Weights of a small mixture-of-experts language model, trained from scratch on English Wikipedia.
Size: width 128, vocabulary 1468.
Below are experts of layer 6 (counted from 0) of a mixture-of-experts language model. Rows are named up (a neuron's input weights, with its number) and show model dimensions 0-127. Each number is 128 + 24 x the weight over its row's rms, rounded and kept within 0 to 255. Numbers have three digits each.
Before each expert's rows: "gets" lists some tokens that make up at least twice as much of what it gets as of all text. This comes from a sample of Wikipedia text that the model never trained on. Tokens count by the router's weight.

# expert 30
gets: "0", "i", " v", "5", "6", "8"
up0:134162152143131121093108130139143162170125111131145118125149124148129131080133130139140167123153127158145136161135153132150101111156166126119152100097113133134107086115102155101128151113138098076057120113150097115126132171168150135166141138121183100156128080139137176141168111157109106115144180121124139109132095162152163117131108110107138091156132102135112100157144132116090145134144
up1:131081105111114118126099161134122122107156134179165162112085108108106111149082092116130126119111118128111112093172111147131146125138122148089183126131155143158109134114163102153109121138140156100168106123099106120117165123117139102160107139150108094093123135098105106140109099133140131133183177146101122115115128114117121109141151120140117118098160140150101121084097132099203120156126
up2:109130130117128115104151118131108109114129082124117146109136114156112111125120125133155132109160140093149139103105085130078092121058129141116157082115136125115147101139082165165106093150125128120094109137113112117146121124078121143112129115148129114142137108096139119137115142160130178133124149121112155098149060121165153105129155162092072152109137105103116137164093130172172133114154
up3:107138099117101093125142139122113157132113097120142108080130130161136123123125115140116128097149101100149102126106135095090147156170153158097142130169131166132106115160140138190152099111156119104143162098122098117152109136143140121175149122122136100111137100131142149155147148171119087105114096102125140147078105113144122119095143181122120202153158130156151121127103113154089121100133

# expert 74
gets: "1", "2", "5", "4", "0", "8"
up0:100095135167110117128120171178129099122118119092135139126135106159109175119114142137125151103145105147125128152122120151145120186129117140157149182140152156140111111151111107132142147079100112125123113099126131142153120124103123132160156121160095144119089103096097124149105167161102150109148181091125112110102116143097139138090161117130153097144095089143131174114104149105104096155172
up1:145122168138073147115177185166112103115149104128128116130104156097131140127098138131125118119139113137176093118136097101131131140152137116146157123163138147131110093135177150113131151151068122145129140132117114143172138128095128100144157126113125151138110174156137140126137147135160162176134112131124099143120118123085152135140162120123150183116212108141149124125166150147127110101114
up2:092154157170102124146075140139118150179163115137114116133121077124116099120133083131132131111111094110157169134157137138158113126154140156126149115095158122127141093142133132118134158155090119091114145123151131113104123171129133104137171145156141095126143083125160141172090140100169117139179156129136090108112177168113134137105145096117102098132101149119157152108127149115141125091127
up3:135158117152104128117123116120118125116124156131134130158176136139139152136122119138129106136163140127166093120122097109147124114128150132147138137156127093166113142094134144170126091103106105135125115145108134119193136161124144141116120110127149145110100142099187156145150145119077145129134160080136083188081163125102129139119110119156133116109213100147135114141135130111091177159106

# expert 62
gets: "o", "a", "i", "on", "ton", "ina"
up0:088123101095076112121144181203154139083142132141161136129144145144110161110141131125132159076127142149119102136104123142138117169126108150111111118144123098081137152144166176164134160103099131105133110166124112105131140133125145116118141154107105122100114128113168154118148158113128165150104073153165115134128109126156138122140180126127102162147134140082112118156095134143125142138141
up1:144137103110109120144138090127161123137115146086131132094132164132088132105120122141128112134162111163134115094182104137178099108146178131158146129152128108089115103124142139151109130120154096134107065136143130099148152114123132172153133154098128086120089126185120105138192100120141131144126094107129146147107136159130108164113166149108115133151128147161140168121141137123071148136139
up2:124089105120112082138144178123151111099151129077159139166123131168101111119116115112156157130138117149162130105108136122185109110184127125102165171121091137128108133146152154121089073119120125121156102137126127106117139120124137140147111147106148100127145107161109130129143123134160113095154139145123113135136151151124118117076121171140129118103176136151099149169130118180085100152088
up3:120095132121131118108114113136143067123104148098121132091152087158147141132119126124054206074077117150152159120110109136119123107149117138105122160104121107126099128147129111118110155148119106107115146105109108124127124135127141138094125145127156131122143120099124125163140151139123147078207132121157145120126082131139103084141106114122096132129141126130187138090160122124118093146137

# expert 82
gets: " in", " In", "r", "In", "d", "th"
up0:127083139146125148108133089174089155121152161114130150150096133154107130129159113143130117117126136158138127137170081100100168128139107112145125126103113164116129137088094097143112171110116124161151122098126112086155110129128121131131128134112156113106128092105113152126133162135162178101117158072124078155080115109090122166136175109150119131116113099123106109162105138085094144111136
up1:133107108151101108101089105103152130139115124118121104120101090147089111163105154133093154143141137156163158145139130172138161100131124117128138115118114163122077116123120136156123096108086110160115134184112135115142111099087155161120132104105165146114079122132142127128096138138084116112108153144134137144121119145094119135162126104124174129117163136123118130179144165142155117053169
up2:154154176127092106128139098102111151121148112143140116115159119139090163104136116175155117128130125132117123112111145178149112161139127129138129126129125138079156053128094113147131081172105129074095149116125091115144106117128102131147154126135123095121139118141131103140149112144106117132178130168144161158125151124166132106112155109109069109106143099139175126113120116178136111091125
up3:115134122105052104147152122152123110129117150132146127112099152122088108154118112107144185141161135134152111162100128126096136138094109156133124126114112131130107126091155127124084133134096135149092105100118093106088120147151174146136121121127162109088089110134103097110132143106110105176146134093138145098125150102122152074142137133132131127120150154110121162135207134141132124175099

# expert 9
gets: " of", "ed", " in", " for", " from", " with"
up0:162102129125116134112150109124137143163122139101147134150091148137077126080175141136123132145148094130119081124123134108141134114102126152101144095157098092141140133136159148102095114079142114121154101067105137123124154162142131149138123109161121104155178142109098119128160098133150135101164131147133157165158139156135179131120135126089117134175104119139105186096114133092137150156103
up1:161108151098115149141137135133148088147115167143146141161103090124098157110119130125140125089121120156183120152164147142127091150109082168155157155086125120180121114118168136124140093094123115123139162115108089112102136130071121137090196131136099115107115154109165108100128147103126137115124137110145134164132113136102114101109147092178128113145119122111116121108154151131097120168125
up2:102135149140129125120104109100147111134102087147132125131102124134108142134136142122123121047161116157132100097136125077082099147137141148128140142080149122109136095108116129193156133077149138177130107128116119102129133168108115176135146112092116140105140130149153130133121113105103079079096155126152103144109117137117132141088149121130160159156129093117121136148161103111140140087085
up3:115154170130127079150115122128163111140163098135132144126090148108133109137126147123123149118124110147151161135142154112176132101127117130125132147142150150107088111119142167149072111120130114171132110128146139140102089135115115147135110129104142123168184108143116121157172141125104114124149172069148129100138132114135120163133094104069136160122127148161134175182116121121121196141157

# expert 26
gets: "er", " |", "ers", "en", "^{", "omen"
up0:130134140159075064135128117165139117135126141128170170133158140123149102119095156136096131110152095132122092147103129130148133150158149133110130100084138131130101116148122103120104097106119126104125164147117142155160148162131119112172170122120111084131127109086124107147197124136125102170137151085126120117094087176171176139135151118127082125149137130131129144095137139138134146130100
up1:086079131114125103096133165121141141139131128113118120148127088183109133149143143130133092061140109124148123134158127148110112125126150129131128181146108156078115078102140129119153122147122106143102151136153092115141091111135157139157117127095084125137171142135092091145140135124109099173131113146154137142134136153096115151105136114091110139163185168127179151096115146135148166137134
up2:095094106115136108071121120130133122093118141138109122140121108137116137132145160146156130123151134121146093169135133116103117112100110106129174168157132154085148066123153110125123130146111114132110115146138149071144138132152148140134165132112108125137094129142092129145127122130106105085134207067101139084135126152172165170100123124120131129157172147126147159147091157120147107109128
up3:119118105086109142117155149108136122112156126114139123152126155113129089134101139148131132138172092148117141127151114155107127108095149121106134105102120189136090131120146118102109102130114112100116072124111120083140112111114165143126095114112113121094119117086179124202152125164091103169118111155129110090105101094114125161168113138094099136164172150138128128148120119080152136135126

# expert 49
gets: " was", " is", " re", " be", " are", " were"
up0:114124113102134104125103124146095091131154125109152155117082165135115095147101118138092171146172138128148145142110138130173136138106133113099163173144144191168072095109144116154137116120093097100141101130118108150109153097116135116106135145118117096127160107144149150171130112119136130162161110182125137109124106165153129130138110131127154158121174155157174159101115162141133107138123
up1:113110149143108079116146156137131135178132107141135156128085176141115117108145143164151146133129125123152091112132122112151164129119079120057156095124101127128113147124148128161137110144103086111138145142137128153163143110141117108125107187070150105101098106147138121142131118129129161084107146151170146144146096133108126143128113064091152122127106142122116101158127117099181123118113
up2:136117137156113115108108157129111136106118116069122116153137114137125103163158137103116132123147115109120176118058069111117149137167110170132142102094139122129121112155132090132130138139117103100124137111105145088127116155138089122135131117117141089158104077057131099132140113132135110131100088063146100124141122146129177123132126113149114134128148189110128128164143121099109130163105
up3:150107107133134122114144161147139134117150122116163149130108108121135112155156126136146122105147141144132095155118130100158104114103144107093112146160136119126152139142162140152134097120120098107136078128166086155139118127088128118126127168108129083152130149144048155124075088101139127103125161109171137147096081100131101072099126113096126100137173129190128123149105132129149137117105

# expert 41
gets: " ", "\n", " N", ")", ")\n", " -"
up0:098104088132133134087145122146119130148133093123175118158160131110099141170089109120114104120127140131129115141132125123072113128135088072144191115139131130131105125128125119117127125145093129084095105132111125112117151113161094135162154156122175121128129123142145073113170105088133160143092139113133129150127088148110086135079140125147105112115159104147139153106161160146155078137105
up1:135106112119122133157150129132115144136166110158206105114114126177106103148140138146145125097113118120116124132138112133156135124165125095101157117100101094099139095106107127121123120083157114118155120121143176146136159145131124138134141129079108101105148115081108085132168093128123101163106148128136101179125119112083158174102121120076135151162142127152124155147159107135155132174142
up2:098151077175128092133137174114093076120141099176147097144145118179139104131115104171095110081123143143107125131139129147133115101118126104120119122088129167100135149143131142161152166106139093131131106148090133160168158126128119106161142141108129131127133087110146095145133101143131115113117106113109129114134132104072099101149102137090103126121098139157153130119072132092144105155136
up3:099165146134106111167144161127146144151158101117160152148130153111115150105135161118119146153124111113123080118188099101108140108142127099154114173142087101151137131122174121105087119160134107104104143108156142130122150110115114135148093150066148143116168133171160139120093155150159119088103195099153125156098141118133138114123148128122118122134149124106161121112107096120094131157142

# expert 47
gets: " of", " with", " in", " on", " to", " for"
up0:109164100118129091171144148162124098120125131140119131142125137213119127126158146115163099130147112135158114136154115133133104108130121082126146109112159167099117105125100159118125160115143156119141109117136137085165169146121132106123130159104119100128141141134093115128131120118139066139118182054124117125140099125177162138100139115135095080163103104094157130143108124141133147146125
up1:135099070171113135101125126124097097138135124174130142116112126121110131121085112123113120134119140129094142152121167114190118156093100193106126143065110125154139141144126174143102131113120124092136136110140141111111106114082148121155151142141137128097145085156147119129156133129139100096120076099100172146148118126107149129127120096106095085137123165188107117137141132126114114098118
up2:115133121142131148137127160146150132163128124169156147142136125198118122114146133134161093119162120138164151149138120097157122171112105090131137119141125113136120122085148163130107100088112134072122137102087099124128159122084150105153135138109115095123129137128092114113118076102144131146094140093128126134168092143128159135113123121132159079139113073087149141134163093142101148181112
up3:146122126156097155193128133124144129079158154089128112106126123108082096130131117127071178136129152111100137140124117136117168109129139098130136112131157116116145076101152130118102148142153112108117137106178106121137139140137106123106119222128152130144144133137097108132108171171127128160180118128158112149119101096091132117143155157124133128133130161087117132121118161110137095128126

# expert 0
gets: "ia", "s", "ation", "y", "es", "ment"
up0:124175144141133140129131118151141108125139117099144170091113157173129145123143112153116121119097160141116104140149147129117091132110102141098135150150124177094138122140157080157098126168118129080124074152161144134123119105141123125124130132085111113095084100087098160125121135177125086096144123113140093130070121111101138084130124152112129115151171102114181113108116124123133150169142
up1:125126145122134106137171135130149159101127067129110114125124113123039120158116156126124150146126064101136140138134109131153099141105152120146117128137067124124138125133118153125141129140141079139181152092160119130151123129105122139143117162144148127113132131123141115151127108132129134148111136179142118116108140115162110121123154142142173096116187145155112188150168160100130129069112
up2:146156140088124101157165129143114119145152094100145143069122136115122165131116167150098100170122135174146124119109166149140115138107132128112133115150092152126124116082100134119090140122127126123078082168150110129108094122160139169127164127115130151121088133089129124170125115189100150130127131147122153159107136142122105100131154099110149144149144140198118144106149163121160132148120
up3:150117159128132134160126150177156123108121102120104149155136125125161138127120122109146136118145136082126189138102156145082140163132099133136136050122109109179144134129054102124146129128150133129125132105071124129155143144114119122138159123104160124164093104107093109093138100138134171106133159132094134144116130137156120099180143128161138096154115138122146149097141124097116162117111

# expert 1
gets: " ", "2", "1", "6", "3", "7"
up0:127094145131105131113096164085150116148148148123116139119114117130106095113116141131148187128138091116158151118112131128135100136149184150137107126087096126138132118152126107123132129167149108158111115105123126121151146124115156206151162131112132132129133078117170160137120129076115132100155190140153131179116120121172133151168141139109065103141130123149107124135143105089135113100106
up1:132131152087101089123136125105124133122120181142097166135135096141166129128107137124136118103126158170126131141147149112127125156097147156074112155141121174117104088101119149135168162139173152144146106117145158095132130160090105094096094131136143138147142096091107134121111152105122083149105115087140131173153150135160106088141141118114128118144178109151167117106146090152106150103113
up2:117136133097088115105139114124172096124139102109136156089079119103094155119112106153127130079142124188174140131121106113132116148143151126105124162118141116095147105151165154164075161105119114094072111138121129115130146126142138143152101136123156096139109109129157104145140124145183147146171140112104105133150141107137139092115162104195163139138113112165131098107117132128109148131109
up3:127145131112139124094205101141148163125150113122162169162157136081106148140161108124150109125123071158134102128123099119151101156123095101154123148122098135102140168107127100150140098106124114125144085110092128145087143112154148121107113127145107134125153074111119117114128144141125081148110161110111102113141125135113139121154113136171155121169175147084118135154096149115128164122090

# expert 7
gets: "er", "ic", "ul", "en", "al", "or"
up0:202130138153145127136141137146110117148130117123157128134116158134121132131128081162117106142121087138160099110115120138144111142133077155102130097183116133111128146134100184146133117125107137114114070120105118143142087158101113146105130110147111105098092140145144124182143167146118138136135121136148142090091148198128150125144126104133147143127096147134141142162177097140160180158132
up1:101129150163111153113087097151129106122116153095121099132152130161110112137121118137105168121130132127117141097129136109160124107128098114151119130087142146153112169089154152154091149117122126105084148128102103163118146121151121131128125147132104112170147147123138137137153123121113169108141137129108091095100123124151119145162128160134084196059129170201140113111099104121103116172119
up2:122122094113143120106108129107160096158145126090190137132165120100123126111114155133128099112155132148114112127109093134107091115189142154119115129146121121140056090163119113137104126144116113151121116126130164090140106145145144148106155191139148152127111139072161107132119126106148116130112122100149125139112117109148111133120140098121092149120176146156185141165111135097154169166110
up3:123139102126126118118131098099118118101121136153151140106156158154151162108144132177133111133126096147104082126183162166108137162125168120120159094127116129111118114136130118179114163124129104163124107144134144099162158157169126118147143121140141094132138132167140136158169117095115079086161111178114140139154085154092136100191109129092134157141164144135139127127134156102133112118130

# expert 85
gets: "1", "2", "3", "7", "0", "8"
up0:114102090133138061110150132089131132103162121103180116107101153130111089091140123110134161114126092129157156118144128133108151128111094129151209149143147092080117148126110147106124074123089132150091108125145121123170106123106131149149109146133140130150073135123114084124130097127115142133113119151149110147136118082095107119092124117105119121115144164164123119160128136134119169152124
up1:104098157147101109077125123124112141125162143091130131146071147096080120108154165108151159126135143147128110112117133094075144117143125103147132097159122116111109135108119138092134134103161085124131117086127107109132097173142127155122148154149140085171133154131124124133145134086142140131117109137120093119121074140179082150091171131134094151107132128150149093142094153099119127094139
up2:158126111134109075152158156097185118150160111147102145169134104118158098115149160100105171122083113150119094097054145160135133119102130144167167139124154162113145147126119123118135126144133129177131147112133164116138112120098127131090145099099137104155094129144132147151102111113097101116160137112154141092127122100151088079126133121165124144109119101111135158120112137099102104135118
up3:171159144119133127128115160166121127115138070125216120134086074105129126133160143114100142129124119137147124109110121110121073109113115116137138145119130130127127136099103059107126133102162119109126119108154146137133148089162079135098156141130136123139120106111185117136134128112092141105098160114142115161132097139123147160117131165156170115145136110166124112123142169099103155161136

# expert 56
gets: "g", "ag", "ig", "og", "end", "c"
up0:103193140120105129144165123143091148132122089147148170135116161140098125127144162120093124115115120149147135099124115125131091124133128164118119106148155142114141085133113144191144109152142141113103103108172097132196104117100129150110134125136165145136093161148145155168117110102102161137119144095118101102145148109120154098097146125122169173131135118116151133154138164137105149139187
up1:151124132137138060087109132111120098130175141115165085115063109136110134147142114153100165087160076075115144102140116103136158144110139121107106132141113157107160115142176145131138128137135099114113130134124159113137121125117138113112122153162116112134110114076108123137115094185144130120140102109132144122099073132100140112122152136124064096130100119113155116125130110102156143139100
up2:162131137167111083084121153121180173093146145096115141156112136130159161142143164179105161123106128113166103137168166117091143109158104140160128143132143161080112058125137144180128138116110104097131148126121116106122156109134150150143111125111121107077125132107159142160152105142091095164118136109141109126121142118106108159133142131129082127125111142135115112094128150111102119131115
up3:103098135103152064096139131147154134148160092128148111117083147132120120129097134136125174073133084101142095087081134118122176134142142111113144109158142121108103134139116087105121049163112093126131129117095142169127073108145130155149163155154138101099116150145135149142150133118104117124144154136103118134130103141117167129073143155141127142115120120137131117146105143150099119131118

# expert 77
gets: "0", "9", "1", "2", "ice", "8"
up0:107128126146096120085115121185129122093135122123161111163144150157161095142133153135145179062131145119152095093099128125155129140121104133104116162096160155121170105137099163156131103105148125154152111147090101165188133120171109142120128112111149102159105103131141149166135127160124087148161121138144091138149134151105151148105114150134130134139147130155151153107119129146130080113156
up1:163130095144107141106173128126104096130130121141164121087130126145093125125131127137161125118081095174119088132139103103139136139099088185132122143122132135143153139092076159151127159064129116131167074148103149138152165134088131140149111119139126109131112128148150103141127150131090105148128105130128120132126098164132125130133156084128133132074116112137144185150186102143143117119150
up2:145087137135130066155119118140170116148154081134143123145125144109098103132147115127168144121165122145136084115125092169104135103133134102150120102102138137104086109143117080126165136102126085079123094149101134135126118143165090142118125127101159104117174172120150134176114110151123110102119160083154099126105108137110109089112145151167119163154131126140139113139126167147112133133168
up3:107094114078116144094109115138130147120147145133174121158095135119118118104135104131106143092095118106141120173115091144126172134147164127123135128168108103126095161104147115163130094128165126134136132108129136146148161124076119094162141119113077075114129142124138128162139160136112100178141110117090116166148077167181129127119131133134128115114157131115107148059145152115142129148130

# expert 65
gets: " of", " was", " on", " in", " is", " were"
up0:106100156153134111123148106104130139128113082158172116154136126159105128121154140105112130095150119118133118154123107129133098136142098096122138141172124115092122080104110108126124126139177146127118117107084097122141121207122157107143135145114099123082163113117107097130130158113118090140092160057165105126142101130187144135108132101128115144097125123106143167152131146164158138100121
up1:158118136179121122124155166120165089147137119137151100164099111187128097114103127126100150151182138123122147131152128124132135096174155126139129110142127099141120097137085149119121103157143112145137144096101106130141070170123104125135134128090145099185118170095117146127123105115143097153155113138131153161138126120171138117140129161095184128155146153110141152120192117131119130138139
up2:104139067176127104115101132131130111145125119170147138114120126107098196120135108152087132098103140120105175151134111139154122145073133146127145130112131134132115126140119136136121147123163082110143105154145064175137137117086096100163120146177125136126137128133114136173102119130128075169119121125159120113108129163157132095071146118144128155110126133117123165105120120123135175122146
up3:119133131119121132114126125120185120088160117127108170140126139140134177129132146149125122151125128105115126148119076090128134117141090174143131116085104150139114122132104138200157171153116097102126113089119069134159138114124159104123144153086190112129149125087109101113155156132145156100129159100168099107120148106128140148122138114105104123156178116109130153117145152086127112134117

# expert 3
gets: "ed", "ing", "ated", "ted", "s", "ied"
up0:100114147156134148115099158090166133102145131133177105105121126121121127112139078155107113108161158160150099108144171153120169141142134150144120135118089161153091118107124111082130107150144095118143122145110058133137116104125135176143133136117153114157094106152110108118142119130134112126151119129085169111116098138135106110140109156108077088144154141126124099117099183131115128081089
up1:164134140123125096080084180132113101155140116142186144114120119125130129100128114142140127109162145161118143135109091145147162138144085108126126174099106108150104151116106131141113172138077146134105153099090108128108129107115175162089145121147131164156158182150129137152159148150141166109130151131132103114112154112114085110111100143154146138153166148144150174102124111121132117111149
up2:151121143149095149136079152122116142131164110117124147104157109150105093088143113140182156113119103090122105110137074139080073129126165100142133115119126122095136137129119115127113123148095102134131138151121119157116125139138127196105156132116166116111115098137119072104116160149155151111150175099164175133140174099161121135133143130110134110132118154136148104131148147121074154133154
up3:151142092134121137114096158137123141109151134166119152099151080113123172133143107158102128107113090114161130108168130102132127111072105144112150175090143124110142134153145131164118167121116139082164147152130131142151111139093148134121142135112118126104129086134130125145140124115107148118166131165102073108100144076114125074161132157084137142111170134136132142158119181112125161154144

# expert 38
gets: " the", " a", "'s", " h", " for", " his"
up13:139104134153158136109143119156161136181126098105092143126143138128090135098123136112155123150140096147154141116161142133106160102138139097115144117165108132069136154115105105092138120138101122076094085139107116118145156088122127134113152132132168133152117159107151083115159107153105146098112106049126142124109114132177117114073099123133147150086106156155109117113150146122133127106113
up14:143120100136126140122090143125162136156111116121129170179140122128097098088135132134097114127116148094147089135148105140147111146157109125123147100144086112149096144110148113093115138109108102118114132111129077114114107111090101146138123106052123133143153123111125129123058123110134108153128119095155107183141085159187111106120116107109136124085149105105147152147165136137126108097095
up15:150123145070133089120115120099201081161150136140121096136131126139148110130164136136142150053145123116160116099133122171124110161145179098130134163131104128136154104130114149117122138105115070100155170121121136148153070116132080127143130094112114123140101129110145138116136121094099114103110144124109116157158093114134112125138124103124088165088157123162143137121142122117142118148135
up16:139103133147131126148133140149139114120152140142142164091115135139099181124122145126143122147108134133115100130102131136112121111144157115123124147101093156108120099140155146132124100110130097153134135195132131125150148129157099156120131105151207128136125092061100117125117155140146110095110093136124146084139134126123174106100162106115131109145184132193136115136124100074157125159082

# expert 12
gets: " O", "1", "v", " W", "2", "9"
up0:127119132136098138125148144182135116084151136130164135145124092108133081118097143127144167127199110123128131094180150127127118154125141140123120138143108177110117145146123126117134110124128143117156130154090164121111108166104115132112173148215187141171136155141131120112092122147095105145133124093146125111089116151128130121095166123086124145119164125139105106102159119154124119112132
up1:136092131112112134171137149115172151102193176159094128136151123130123145110123148138121161106120077161134178135150105115082068122182116149101178125159121149136164105130148110108134160137102116119160121121133098137114121152140135113161126129100119113119129094101123112138115112073116129143123157130105087120093141135159153129155122143136146151099148147155133138119121147134160120103181
up2:127105144164118125115117153146113161095169102101135135087121109124097117080101109101095133132115137105122098158093081128109113125124165086143115129143140159151112155160165126126095120166108114152136068140133152104147088141150122155109096142140124075105086151117108147131085116128113127144116157126142057137109156092107180125112113125103177126142131112122162135115135139116135113135140
up3:103132136122130133169138107117175211126129120123152121143141132157139147145108157152176143102174123162128142085142129122166154144152136142109138122130077114135068097121143133147123148108125128137099145102114092157139123141095096111162130118107146110173131124142144151113135150113143134153125129117112146108081076099112132151148130082101093136096111109116143095139110179132093106094146

# expert 6
gets: " the", " The", "The", " C", "c", " E"
up0:150127149134107111123123161110105127140119082121124078136101117118085097132150109140144121106139105094156128108095101131107104123105138096103132106173152079098153067158138102159121104107146141113080145138103117148140117132092135144127150102169136133162078136147155130188158117143159117124143131115129109090108082151145113133120155145097122104139126090120115165156153127082153111105143
up1:123106154122094129134139109150117131130145133120142145106151117136093085123119100196122154130118102119139147134102112169165187141105161087149114164139080127101165138115151144150117104130135117140156096124167204137140089092107140133143104160162144127108124116133110097113150100106103113136136128101128123135148117086150183167160167101155117130119117119139116110127126162148105166130139
up2:091131183155081114149118096148134094111149130159121171163122138099152156133142124115096111149157154123093110161135101121181145141120117116154120117090072168127146152132147112158128101134095159091138133148115090126133135124116120107127136114082108105171121125126105087155137142073125120137098126137144070106137135132115142106163127121102153149086128137156130114117088140158175131114124
up3:107144138165131144115141099129148136095146119116189144134100177133082098101140095153131117107152135125144118096122124147112114134183149163092133111120076139152110113124115124164110113162132143166081085106153178150117124155102113114095132146100134104114143157133196113114122102119134177137125152109128119099107084147133124087117141108088151094118157121134120135155133117115115123152159